{"lr_router": 0.000526, "init_std_down": 0.0, "grad_clip": 0.5}
Below are experts of layer 3 (counted from 0) of a mixture-of-experts language model. Rows are named down (a neuron's output weights, with its number) and show model dimensions 0-159. Each number is 128 + 24 x the weight over its row's rms, rounded and kept within 0 to 255. Numbers have three digits each.
Before each expert's rows: a language model's description of what the expert responds to. This comes from a sample of Wikipedia text that the model never trained on.

# expert 46
Description: Clause-opening pronouns and connectives in biographical prose, such as he, she, who, but, before, and the -ly in commonly.
down0:071114108175125141109143126075135118150143118165074157125116107152134135134070156101123105128126120144115098144131150122153119117142091128119137097124143113132071150152148105123107164124150120102143083119125121129170141090159103125121101199149180163143081148128117107126153138099115119156116134135157163181159156093145141131153153166131144112077128147140137139121138082122137129140132118150118129126160067127137127126102122117126130106095098121128137140112132093133110139104178143
down1:143152130109162157129156165117159106125124157123143101127120115151158138137132155156091146170123115103135100133125151167146150101193123123083164166113145134122116149129111120110112104120140111135111141106125115111124093138116092133119127065101114130097119171166110118160138129129122115118150111140130099138129099155147124124084103106149128128129131110117118061162088121123127104146090077113161173108139129093154133129119119097096120192116126157097118137124185119118143098179152167
down2:136142136093141118162104118152104128120125154155124127130142116140107121101105157144163126124110113146155114104170135137117149092095119130134129154135098170140087107133153134102128090139139065132097119131167122142093097112157168100113168117136154135130097134124099151158075101135163147102122131142109153138126161165159133112157103099128124126131102127095167138118082106160136163143124114124094113147139143105155105135184118115171101169152166078117123178070141166111130105116127125
down3:133107137095123126149125109175154108117137126129132128109153134129106092104117137140160141108099089138146145096146113142119144121111154140108130106139145178111116134118163131142119145103138137111104111157189115126131093115129130159129170134173160105079158064130091165140122144142148132122120131113127088143085165179151120139117116127080128125122100152123164110160154116159146142124151130138125149124141115052144090146112182134092133162158120093084126094139125134093142151082121149
down4:127137097162182150196158110110180140092168119142145156087103113152101124073129125172145133158120127146128113143124089123120140133113110128116092153082125157099130141115161134118146151105144160118148120117143122086106103163107130082136123122140132122130125117104094151141085119142127143119143170095139128098148145120129129157171141148139097129152119147146171106146127140124164147154106092136095123131164112120179083084116119110112116144121149169125132107092099108099080129139105128
down5:129140141137108131148148127099089142128113128116092098138095142113133150098095096106140068141117143165093160153077146111159154145124123100119108140146127140144082133125143130152154111138143101099087144123125103095123177130119140120162126170153125154088136184116142124124103180132126126123068139132137110098109081136111149109165084119137139119105150123160085159133127112127119139156080192109114158138160125148114135151133100111155145101114153111121142145119114161140175152132103156
down6:141138138110131131129152170152108125124142126120146140136159118148124138105133120116154130095099115124109126130133153173084119082087135121146102085131066099082120135139133118115136140153113139142125136137125129136130150128156157127113081135127130137113194123138136140144150140112160117118180139105073117092127129160117105090137094055108123099112167148141116153097131108151166105187157124131139109094131135102183088129122133136108142161176113155118110153161130139170153108084134138
down7:140125121143152084219137112110109119156141141154124115122098136142129145154100131155099112151137095140107109157121109114169112103112099119132115190156160138122159131157151177126091089135146133130127155135119130126161103138085128131096158158135124146112117141120135114147152152074109150108115091126121103158079134110146114142137105106110114108155125088110121101113096101126102113087100114130138192112146135103117116147137153119080115151169143149100134154108118148159169114170137146
down8:134118136092095147105115128120122152137114154117132123149152151137089137141075157142111114135108094152157165127123178164099122138150110103135130105146121094114181149127130101134139167125145127124127096155133113120117082102106143109144130110151123168116143129144082099134130145109128090089095140164162157135127106142145145142104132112104141155134109198102153127116155134151148157082124102168144113153090139144093145149117114090141143138092170085140145084128110100145126170123069097

# expert 62
Description: Odd fragments such as z in fro|z|en, byte pieces of Chinese or other non-Latin text, and letters in table cells.
down0:161138100161125105146154144127126103117141115103123114101158128116080127119087060135129102116149180103144126130119133151156114161152132150099162103145150116106134144155120131131071116082124115119127131151133118129130117151117130158096101147122153113120128136150142155128132141079157131124078155134110148110088124125113104123166118105130102130158125108187140146103132161143133144158163081133108132188161175134118126063114104099112151170134087154131121113165095127168129109135112123
down1:157165136109075115099117097131115097116167114100131133099149141110099121176119163140132110132118140110144110096114102141086124157134116134132068121102071109158149135136130107119108121149147129149124120151117171147113131110102159164143126099108167115114159119139125098148157131119154152132097117191151137097123114161111075125160146105156172079129123119124154156132154128127142146135121129140139148156158149123147118103155125109160134116137161067139173137084102101079129133091105145
down2:099129109127146100071107138118132197141168117142102118127138112091142127149120177142111140116162135133146141144124152148127149168146187108133131134110078087164092167121119136152101124104140091146139160159159148097125143184128146135092116116157124139178117130138127149141156109115083101130124125131157152113151160115114103143090162102146127119147155109105101110130099169122088120094148126144117113162106106181094111136119081144133128125128115112106090141102117095114109116097132123
down3:155127087092126198114099152140112166107135128112132131129132138170143128124118152155073121151140156134132149104123141175119128133111121121146167112117129131145120154155144150152126116081128143111092133118147197114122080136161140148124101093135095102131119154146136101098159141113088094107126126125115139072079125185108134134142149072116107148101140069121124110096120103124141140121152132134113109144150147135170111114128114110097133139175121125124128108162110154128105118140180168
down4:097141110138136112121185120164144114123091152115109150103108086131141093109154157110136108136125182150123161094119136113099104121127122140158126177130167095144115127126118157130080113133127161115118076165135115156144080112137134089115113162144105123155104157137135121092130149116182137123127149094176145169129111096141103123122105111127106095107101114132122125141106123088134115103111173135160157154130129166099133101136116095162109088124111110137112137146141147178165163134147180
down5:118123123134096066090138129130155135126104142116097141161124182136115106098145126166085097116124135117140103059162160152115158136111139154124146103149138115144155112101155136150105141115119106158090142169118117122154108094123106082087106150121166104153108104147151122170114132069094147123148158152143129104139129127133136100129109142185117140126111152096129134158106136134140170126107157126098113119112166098153135134117134120128115160145119125122142095149189134177108107139163159
down6:112120132122110111112104146126084100094131118117155126175124159152132146114131158116081116155130164131143101132127126115127155137132128164116181129153147155113111130152145133099163121173122090157122172131121088119152151114142137137092132126092098135149090088112086146105101092111091113100117164121157127121183130108145120164144172184130139112116107133062137126133167162142106145133124097122148159135112144122121062158129142154126134109118153116121162083162162097113132115120115132
down7:118112117101144129121151176089122087130119133137141147156179151113136153100142149142079128138130087124116082141122122134109140111115087152104119105138124137165131120121129140168088131118133094128127093131152153151093117097161175087108127126133181117092122071138153128089103151128162142115154130136151085073146129111151109117125134159118118123124101105132113130150152142098167127120088116146140181119139120111117093117175119153152145121120136134158166103183108147148163167134114091
down8:178134147113153121128136109125105117085121155123122127151105129114114130094111118116158151151133132112162104133231125109102108141143126169127141121114157141166107145150162114169116132160125103108157113151132136129135154147119145104113129097115139137164153105130171122096091105120104121117081153124177099093125147078142154147178142147126139124121131143113162104128119091123142089115119136095099119116131097164154138124101107149127091101125098137077146136174122195119129111110133138

# expert 42
Description: Word-final pieces, especially the -ly of adverbs, such as similar-ly, general-ly, Safet-y, comp-ly-ing, mat-che-s.
down0:145157164112122103170170109132111131100136132166150072096164146119125155075151153136117118111091058147117125127146129154143142134089140120146160140123133121175124110078107150102164125146121113111149136167130124161083078114141123127124175108115091131120175094130119118122129193101150142118145113146094103113094132130133108131130192123135147156129103135148123174099089146128156123118113136111106126142117153126115113151159081120124116109138135103141104136120099153168117118121111130
down1:126188107145141154090136144122122090131173088165115121095173129087138164090155110137175109108097137135133138133102097081136115150087139112141147125147118110104081131110141100140144137141073170139171124107152126132145128147119147111090099103117124164157140171127186201099136153102101107153125121121144101113157102135125120087141123129126121128133129144135148107126182129152149160085126141120113113135111116132120109150126105117120126139136144138153117169108125103118082138154132095
down2:158132126121113107120102101133086112134155141130133130165140163134163114099155102135137133073150148114090123112136109112143154134116113164119140095180087139159080108120155107136141095095105117131175105177097106179134113108197099134127149097149140149126108136153094108127126069142095111124165164128131131157149105161117128131149103116103101106134118168096131100171158105123138178138105164118129137146109130139106149135132116144118137097131126148102142109149130124105107077154155117
down3:173097145137154116126148083147134101156104127121135132132146110166135179145112155118125140122163097162102129102123149157133146089119116113152109137130161153124168110142135109111143099138125122123129129097159088114128155106120076126106137156101181161105075138160131071160147130172173169123079143097127129142120137110088129156116135105116151105102131108145131134151091145118134128117140111150154120126086087106093099086113153155121129121088134139140169156115099162116104162107135103
down4:122143107104152132126171125127144095150129145155119136121091123087124139172092139158090141148122135095146150142086126128145128122125110142108131137104144152144095113137121160135127111135135125135125116150090106115140135111114105135157075069120132141093159091132093134080124128145135097125092119169166157142167135170128103124126165158158151125079139163117149103183141156092130137075138126172093083179109142135121128105135110113114137135124120088117143127098169132151139108163104179
down5:105169179117112148165120136140081119122118149140131109155104136152103104127116140152120181128130139155139101143140163105157102112106125115125111138129112125142091123119132133121136099101142104126074152147138122076144133124100101142194139162109059095113164103144141162124055144150155135101117131117156130155138136140110112117129142126119126136151146110074126104138142116139135097162118120103137198117125127167125102167147126137125150168109160090124124139111098187120110124149132102
down6:139149155165141129137133164131103129122126176136125105121155124186118111117130097092136133101141111147159106116122170104173144121131148124111144150124184186132124113137120138141130097121129131126108132136121090084133151096139129150093077132145129116118169106134115154075118119151138133160164109143107159107105095120145150117108118114113132115099133110172147089192101153116122079111141161125138103113109161130135098102144109131168090146093120138132130142101187081103151104094127155
down7:111133141143101174093155163116124152104131082134174122077124116152142167142140125111105070137129115110130113149124128130138130135142147157116144126105159130129151134122185132146084094115135150108137122145115174121090137148178155174100131139175107131063111115170154155103116122104106123107109107156112148127168109132146121149128118157094139122186106124138142101114119131091076095174113126150148150107153122110123139101146144112098116147112122144129107145111113157096110081093138125
down8:093093120166146109127123091124135137114138191139144093120115163138146123114153141146099167103121115156178084116093135115137142118151132149210116141117154126174126139106127083111120135098135096123106148113094123153125125130132184118129107128106126122111114115099153148144131202116082083128133139117137127136133113105172109120146116109132140096122084113076146161147167154125132142127141128151110115120119148087117157139162139132117119138145126119120119146078108127140185082111104118

# expert 43
Description: Word continuations after In or other short starts, such as ade in Inadequate, ge in Inge, plus the after in.
down0:106118138115112144148121156117157142051130175108137117129157103116145112131091191111117159125093086133150142101132118127144133125109151133146093169113107151112112125139117112113148099160128131080104123135134084152145146191104095143150144133141102160107148154140123121142103094128150169137096092105097122157097079132135113129138125120138129183143126105167135135167118166118133131111121101170117135118150095116142093162135117120108109169182121138099089109121139154118124100127171125
down1:114146127161083100125121120127185133097121133164125125154093112158163162126115123135175110139141099132123149129137161113144148114138136117135138069113153096167117164123144134127100130118119109095132141109162134083147107132127178126079161135136173120138104143105153135136114132117144117129130119124131165121138148158097148157080122142076186138168117137136108153110097143140146147138100124141145148097110160099123072128098060111142118081133167110123100143123140106108121099169101123
down2:139139115114148095099156120115137171185141141146123163182105124085090161118130112101152126108088150121167133146100134104137133123145091147134129075089083136140087127088131135137108108091145159142176122171103085116165112122124090148164180166129175131117093147115112136124134117169106115147130145110149104140121131118152100098097131161102137129136135121147139120176129101145127120150162091144139111104152156116105138111097120116149142079127122146159122096106146098148143119136128132
down3:092137135123157128114134153127140102088122159094116109134152147117121144109089184123101097135156107104120166117116146147184145118118127153163152135082133172128136114127175130084120149121136137092129113157156097128143102127100134140140143082156143081142132155125108118100124089104156145142128129117109106115136145114138140113167100088103120184160163114128140157161093112118156143117152134113128035105133104118105125120160157168165095148120150131138126121164122130124114110145146101
down4:113173145130149157112118130097118133122126082082116113144107143142136111124163179131140138147119113124142111146147130125132126137164124119120141127166135065134141131110149122127110140164088098114117140130160142106113116158130150119051100116085159115113155142155174173167069131165120119096114106127119136110153147136109102151097098166137131130100129134138124120131145165122141114161107172149090133120104130086153085154153115121114150124128146128135132172148112140065076116107164105
down5:094146117139106191112110148090123150159120141124100104131115113123161132117115122129138128129102146102141130145144124171085143128123143142109164124111113095081086155144115130138149149069125176133156139118145117157081159121065084135163132113120117147077144132152136128172087198148083090145141120137140093139099155125131156148119140146083112137096161091083157136120130114157149146138147132128163116131131108122151155121146118122122110100133116125138112133110142153129067145116129144
down6:135107142119126151179105121121112135145122114089105121191095103144111126091116098103131176158152136118141122143088133116147162115117102124159084088157133155128137080126141097120116153165117103120075139132128124165151161105117134154083118111118093106125104125083130149143133111106108084138119091104115187100177121141176130128128123126110131084126142151144140143125170141176133117078122121135098139139105124135122143161159173115133139143168137160143157137160129099121155141131151140
down7:181090128125098134138145150119087169132096106128132112105127142128109094153105177149158154172147137121127141113164110140145130144130157155079126126095126169086099169100117129107176159167132103144123116139169115137111133164125115134127149139136133132148090130135079131116132147122143152132125131122158140114110071103119125119151109147114117102104135134165129119131129087135128115147083093108115125093169111106152140173103134096110114117078116149181163120083140104154140179131143095
down8:155134142119120145163131159109115119179133118100150133134135108144110141138105123160104131136138140094093069128136150122145147152122133162113127135136122104119123129091111085160202115147148132116150096143171137127101132096172138086149075131164148114102102153148152091127146126093122114125119122095113150104157166118125116123112073144123129106098130164173065124147135111153118135131123136092119137149117127084188135113132188144123118168117151144124146159134100105112097119128100155

# expert 13
Description: Word-piece continuations right after a short capital or prefix, such as h in Behind, ly in Early, ad in Leading.
down4:070162168169125121129102128188096166138140137133128129124150124143124132140112090137145121150125149122136133142118144118122111116071154148129153143083131120165163074115142121094151093098156133087140087123118119158158100126089109132141122107116126140109167139127082129166144120115154135114153122156100113145089135178121124106101121107152152116119168108116112145106099168138156123147135154116113146077172116147132126192149113084113116126133153111143110148103121141083111123089164135
down5:112120102084120147118128127126183104155211174100110108131125164092091152086147152131166112111092142125134103134140123164136176155106130093158120100128126149104134094151135114191145135115142103091142102140140142130094127127110112113165110144113109147138100093083125123148143117127120124074142135114128139137144150123111101131139148113140111139114128123160104183158112104085121128176121131114121107139118156155135112129149116139182169142128178082137118132158146120131109095114115120
down6:130205132148122138156129119073131150115136134126145092175125136110131108166154140096137079120206137131105095115075134134126113134140139174121139141144124125147059137128120123122158102172132104076155144131121093166145140146131115146126118121106162111124137109138144150124106077103123177142108147135115119107142131148089178113116124145140130177106098095138118124127102120148137130108112084148113139127120158137181085136110110152104124145097119099115115113144136124108160140115147138
down7:119130109111111109180084145143087116098111142126178145152114138159135142134124170156149078139121148134133178127157092129142115119106123089112102152145129122116125117153162121134143093116117115143127139099151127101160130099117131111093098153131175127088146152151163158133099122095140161157065086129156137136155095125101136146146137125093109116122134132111110096130128084102131124146145137143158132177121054162158100125132143112119115102140167090124115117169154131162165148105128128
down8:099158154107104132152121182115139125154140129131108072123053145094168136118141127123076141106148108085136186128113097136151150118151117144070150159156102102078108113146159145178117127146126133076155138162097147145149140155137138144144137127096097127106112105098119114146107121129091131113110143146125173113136131110158123154157104146123145148101121113108137142143144148103134127144101096130147137072126149170188149117130138148097125150127138120123100152116108132131087118117124116
down9:175104095131121158130132146116150134152133160166110143119113103108134137153117112054100160129148104118118154157128135137109134108168147140147113090139118139127102160094128127108139161099141125123083142156109105100150096132089077154072127074131139126090129138143113095126151127121106140100102136131126136128119121118180151152147096135141103155117096115145131130079120113153133118137145145127153151121125128161130078172074164147175149153177133118135111127129158125084161113132168109
down10:116093129141145141123139120137153156120121161155119121182132102146146118104084130152105141129138123158152153128149071138127151096143138121146156127113066131112056122133114143153117109091143123122136111114157173111152140159126123096140127140123099093119087137079104124100113119171149141125122075162138094125087118146141130102146109164124108155126123123129109171143093165129169116091128106147143168148104084117135128103121098119097110131147130122136173113187114158130124152171144152
down11:153096113131127159136155098166162092149130119117098103132153133111137171131065140143142145152149155084099145144097098108126111107083095128162126140114156124145103103147122144145173089125133127111125125056146176116159114135114141132115146126107102148146127131120137145139143140096163104139131103193117123148102126104166109148152102149125113109148120134144156109117165119127147125129089098119164116143147152063163101162095093155117113144134139106129126078132106113111127175131152146
down12:135130144096115120147119130084107125106108143152157115090136090133121145123133133102159123151106146046130082168140082135128099137124102157150166108173127102146153155116143156160141118118149138151138105113139116140144140147103133171131132067134126137117183165119101114145109161123114086104136147147150071132141107114112109151120150119117097123105115119137118127101167160125109094123110098134162144123103098091124127148169097128183166165127117153177151103114133132139155110133104142

# expert 18
Description: Opening parentheses with years or born, colons in infobox fields, and French du or de inside titles and names.
down0:155094101137133126131076094120111154087154134125179079117132113128139118100102141141117140086137150104153137159121142086137144121096136129143089138177140122124127153105138176117120151156105090128155125125110140149183129140113127107119111124125132179097081135117088140131108119112139113112140132125153127091173152116163160107120125120126165108156141119099100175102111128151130100134175110139147201116122137133148099083153116152128133132123155154105160141106136165085111089129131159
down1:183071086149135089134140107126140129111141137122129104111205108113120150126138087161120155161134105142163104105116176125140116109149128154128102132147127140070138147114126134136150124104135170134102138132156157146108162119115142145137117127097111167091124125131163136131138109126109112122182112128078085152143130131200140111121129135118125127120110104135120123101107138105130123089147125152109093120093149077160152091110163159104121138127129126149153148133171115137102157098128075
down2:131121081120133133148130118164155105088072128134147122100091150143103117119099142142108107059108158111100139122138154137144111123141138087132153162140156152083118118110132112138107094105160115165153119163101171114145152096122125128143079110099117131156102095139145102104168136100163150123127112128162095156181116152144107158106129135106101095140098122129125144144121154124145114136144142141115159177103150139149131138119129097164149083092149210136127106137145128111114133134149137
down3:092151159133124129154136118136130142130102134102086119114144119145083098116128109191123111130090122129085108159142144106113122155097085072119112166129116093128188175152107122130148105153120133151143146152113132150142120129081124149122121144174135155135171117099129110147102129174143136094097153142125138124135137146118122164095168155175123057159120150135092120125141152078145125122119134174095132138154142130120141153139109146148115151090117118167153103113100117130124113112089112
down4:091125137165135110132137154108116113121132148138146140098172133115122099187127085159123137134147128121122112128123128135099115093129094108105169170140118130142135137131124112174126146154180088137096155121192123132128114162135164128126089114108074124112150103100164108180130123157140154115133094076115148110122156104133119155148158136167115103121088159120154132091159112143101169128074166113136136082113134124155124109106114108184093134126112106113127097125142118154125134158134108
down5:123154189180135130162148100115164104165140109113132088104118140142153078124148118114108146130162102158121097150141134144155141123146120097126137153114149128165168162154142113107145082129145130099148125121141122098121104158124110110150109141094089103145127083112095109121125089141114153124088123118106113094160114174127127126121128116134120144134076109133159129172127130139111137135079125133091154111098105111152106121155109150119143176155173136142182137166102112128131163093092095
down6:137154140155107132114074135129121131120135147134149087116128148144140091134105102134122125097138121147118106118137146140122137122163189106161108152161099146051132127140113120151113139126143102151121132173101082119150135166133130135148155105119128114129143141178108104080113091122150147097144097099120090138175163127128139146145131131136136166110092104097129139111109150126174156132090151132083133150137113106116149145119152073128157152081099149101151144147070134173126119159118150
down7:138118119092134096128140122154092098125098138106147141135161089120097124133129134109164107178138202172136154110118133168102117161129153111107161145130119119089142081077140139158105127113183163126167136164166114111130141131082076137136087143105194143121124139161132125121143135108166108104093141124085132153123092138122136124126106118105138136134121136107103144132105137125148110152174124110132134111081130119107152119151134078143140093129102130154130121136155124137089112154123159
down8:116136132149186117125151143150123105156111137143132087139152104148103115172163118124108090178161140154116084175109123134170121116175123135107132125177141157161148133133125126108149110123156169104111079112169131161116087120085125107112115134121107093130087145138133166123148122157136136125143127130137131106102142119164101128127105119110167117104095082120111193100133108110144089107113085159120135091099103147139101099147099140126112122171121118148135125097134161099132166114129140

# expert 24
Description: Single-letter pieces inside personal names, such as Shakes-p-eare, Jos-h, Ed-d-ie, Sing-h; also adverbs like originally, still.
down0:119103130150160113141140119162127140178138176134150106163140141140105143135087109132096113094139127111122128074127107169101163121115142147105117119136151159123127135090124134098134138112127146138103116132156117125144143107116107141144075148189116187132140095101079112097180117146115137115177194106118135131136105111170121074102097157125107151156103128075144116177144121106116133110121116133142125087117145128110156109141107129121125136110168142130117128130166078112160126133133162
down1:084101129107153143160146166142114146116200131126138130106161108114140109123092100092138140125141116146121119140140130130100108104056134122126121124141121116149136134136125148176127163141146134162112100169156111124141162149117142132142087138126130168141086124072104151127155134139180140068119101122137134112140163146119127146183163123124117108108109123132145153086112135134145126149134129131127139066149145117105108117138040119139101119083117136110141096114109147124124130097171127
down2:105110143189103129109110087106138097140151124128114164123119118112130113136120120175136119122134104147143170120157091135125129168103140138093154152109125149090125168148101135082081135107086118096142088085153130111120140148128103134107111139143204095148118149128136135165133131144189146104133133141129116112149091120119090148125140129121125158161125133132139149081096099104160110106099108136153146154143135142129146073123134128105132176122145168120124159141142143060143098131140107
down3:174139123149138117130097149167157113156128145082137083160141136174114170149130105107136170154107118112108070082129118106164135084180153175112105131089159124093124095143162121135136122115156127110110151113121131102112142137148156071119153162112127088129136106107159123129103126165103079126114174131134112129114106123126143163163129138119160075108114096143077106120168109119136131148142121101132122110096130130140141140119121169102111156105156104143140159124149122110110148126124145
down4:135096171105085087146185111097118095160130121150124118156149105178110168150177116147121104143132112085096103152170127122140146133167130160117138122134097134135108094165108138106142121131152138096146129123161174139169118078136125123095141156140105166103105123128147114116142133085154126104117163126152106089131088152158127122153158105118132115134100125126113118124152111104124105145145138165172145132102104116079156105083120140133168134126106109123105134153088149124127146155083114
down5:148119144133112129124092149092173123097115126092149098109115124133142117093123083096101146127154086181128133149141081142160113138131054140117158146119130127124131164141110104123131145147057132158121137097125134086111104169135150144083111136076139157141087130123115135102128106123146149093150104144141124122161115110116127085118125156114131139151127115124169142142120162141134124115147122096135095161151167153140129130143168180149167105150167114106145139098124083134163125151126157
down6:127123147107113125160116144101135125160147146143115101118095130141107092149118131135165134091094115144146118090127118112135167097078125116124119162100125121148130149141110103155119095167149162118100129169120108109106151166139139123123121168167071137153171098132148148059142140161194129118116114124140120162143114153123117123190100129138126127128167101135096134096140133103155153103142119098117113127162123156115095161145140096121135125086138096127170135073121144119084100151141149
down7:138073117133116102100119118158115127098094107174132144113117125099145091120124109133106127156106121144088092116125161154149139126126129142147100131151135142129149153105170162114128112088155123122153145117152133122147135118166139106141137105125129149100113160127146116142168117151141161114138094161102089083138145170134118125185083113142135080151123117127164102093119121158122111158159111126131126089135065147078128133159133071162127163168100144116146095151108167118100159137137098
down8:125146147093095162111157164116147172113128131102130149133098151109152145084155165095107109133123156145153138124161128124123090119107164100152140138121137131133093127118110113141087065159120155144118116134139107113144114126130149115154142110134131138155104148144158098145153159127063093101134112148149130154150123108137083109103157103140156135134124133107126122163170141114070165172140168154114128091120141138135140152118155103166099121119140156132127124139125101077159103116081066

# expert 39
Description: Final s, es, ers and other plural or third-person endings closing a word, such as Sun-s, Vo-ices, claim-s.
down0:155119134120131109133147124113133136148110097128147134138124100137146131116070116073156106127166100088167153157135136081108124099120072150137132132103137131144146138131120148134131196123113121106172138137121107148159101104140098150134135159140127142121088168143111130147132150157116097170107129135140089155105093131166152157129103157131141138116115141138213087141136125157109123099078096118116113128095087124098144092146146124126169079132104082155105135149141149131126153128138134
down1:144108081161085203149092132112090169128161119132109088086126134131138199145169130146140147141124142172126128127138021136166136116138129142105137108158109157151130114150118117134168142119100120147090141127114153128122157156134136105108110119125136126108155171109113152096103137094139138117159095117108138088096110130110130141135138096154129138136143102119139141130143135129148097155121100113146145128100107109136112140128141109072074123149157139125101128127150141104131153126116125
down2:111163142151125104163139188098131117101121148078093120121138172124154121097127140172085109115153125096128124112165138136177101130098094106116149139135184172110142108124133133134144114126154174067151110130107116147089126110142151146118072106121153139137119137135121133136138087096135122096109107154159109098148153144138125121122131134131141087100166134119166154143101079109118148144091136116192101121088136116098119123102130136153139143142130126148156162146141153148082127118145113
down3:125152109138143141149106177153109133181142069136129154149108134110138150143161095105117115099126135174123120109105136097161087119098136198047099138131080125118150121125138121160129152129113112151138155100107133122119128109159066131134114124091097120131131143112142157152122131133156133104178111153109118103131111125078130174119126141141130128108168157111103124104127109172169141152140104119108117107126149142124107115153152133143101107130109099164153075131121140101144134121157090
down4:120146130143157126146107113161096131142079110142103090151107128094158124144133129108163102173167123131113143162143153123115125099108100144100112129096140116087118133138160138166131110122112119133147103110144146114129135083083109172149138136187104100129143161123141115111124160136129155148126089095129139104140107081139105147140138161107122117115151130174113157122164116120117108159113114111155107138152169065115124132138158054118107094144094122170156119128102168121162154152094137
down5:117155148122129108186151097126136146123157123146138125110100130140097112121097126140141113106132121143138173167158141133081122136130102130106114103108121140130163131127143128108080140086165174116091154130132118151100093134144124114158147127126134122145167158147116108126140169129139098125108128134138180153140130116148051129105166089126183142128156135126114137088170134129093124144105149118098131090060142123084177083089097116107138103136155138112143142087128111144137136147132157
down6:147099125152143109130146152146195118128121139130112153110103107108103117094121125120139105152145109135099136128121156147134163129153123108102139146155137102127176108170150127133137153147110107129129112108155089168116078139147145107133110134107120172164125172101118151175135113124172102114104103101086154114148117087097091144095121144124116149140161117146123136145109123146144146155120115120161126142120123157098102137074077091124067089094167140125138100099148118141159187127116161
down7:149101174120100111113115133113084122107120133155130107121170104101088144115117135107134097106151125121123133126105119134136121119104141135144089109132117140161099126110118119143093148186127151102123152158146140136098156164114124141106166118148161170146162122119138156161129098165101104102165131106101068117089168090143127094155159105139111167113121138120124094093115177163191137139120122118113151153071148169136112128138131169125147138135119125097106153129114153153156103113169122
down8:129129149143102091119103143125107131118109154100105118155131138126148117107120151129096162145162105147081120140137177109123118160168133109156130093142141090107128151144119132148118149127155062153099130137174114125120108175137110125070093142089124142116131117145095137145138130131072139110114115148125190076143152169122113118111151107162128141113096104116117119128127172136099154124111139093108118163177180148142118125126115142142083168146145155137128087108137124138135104189123128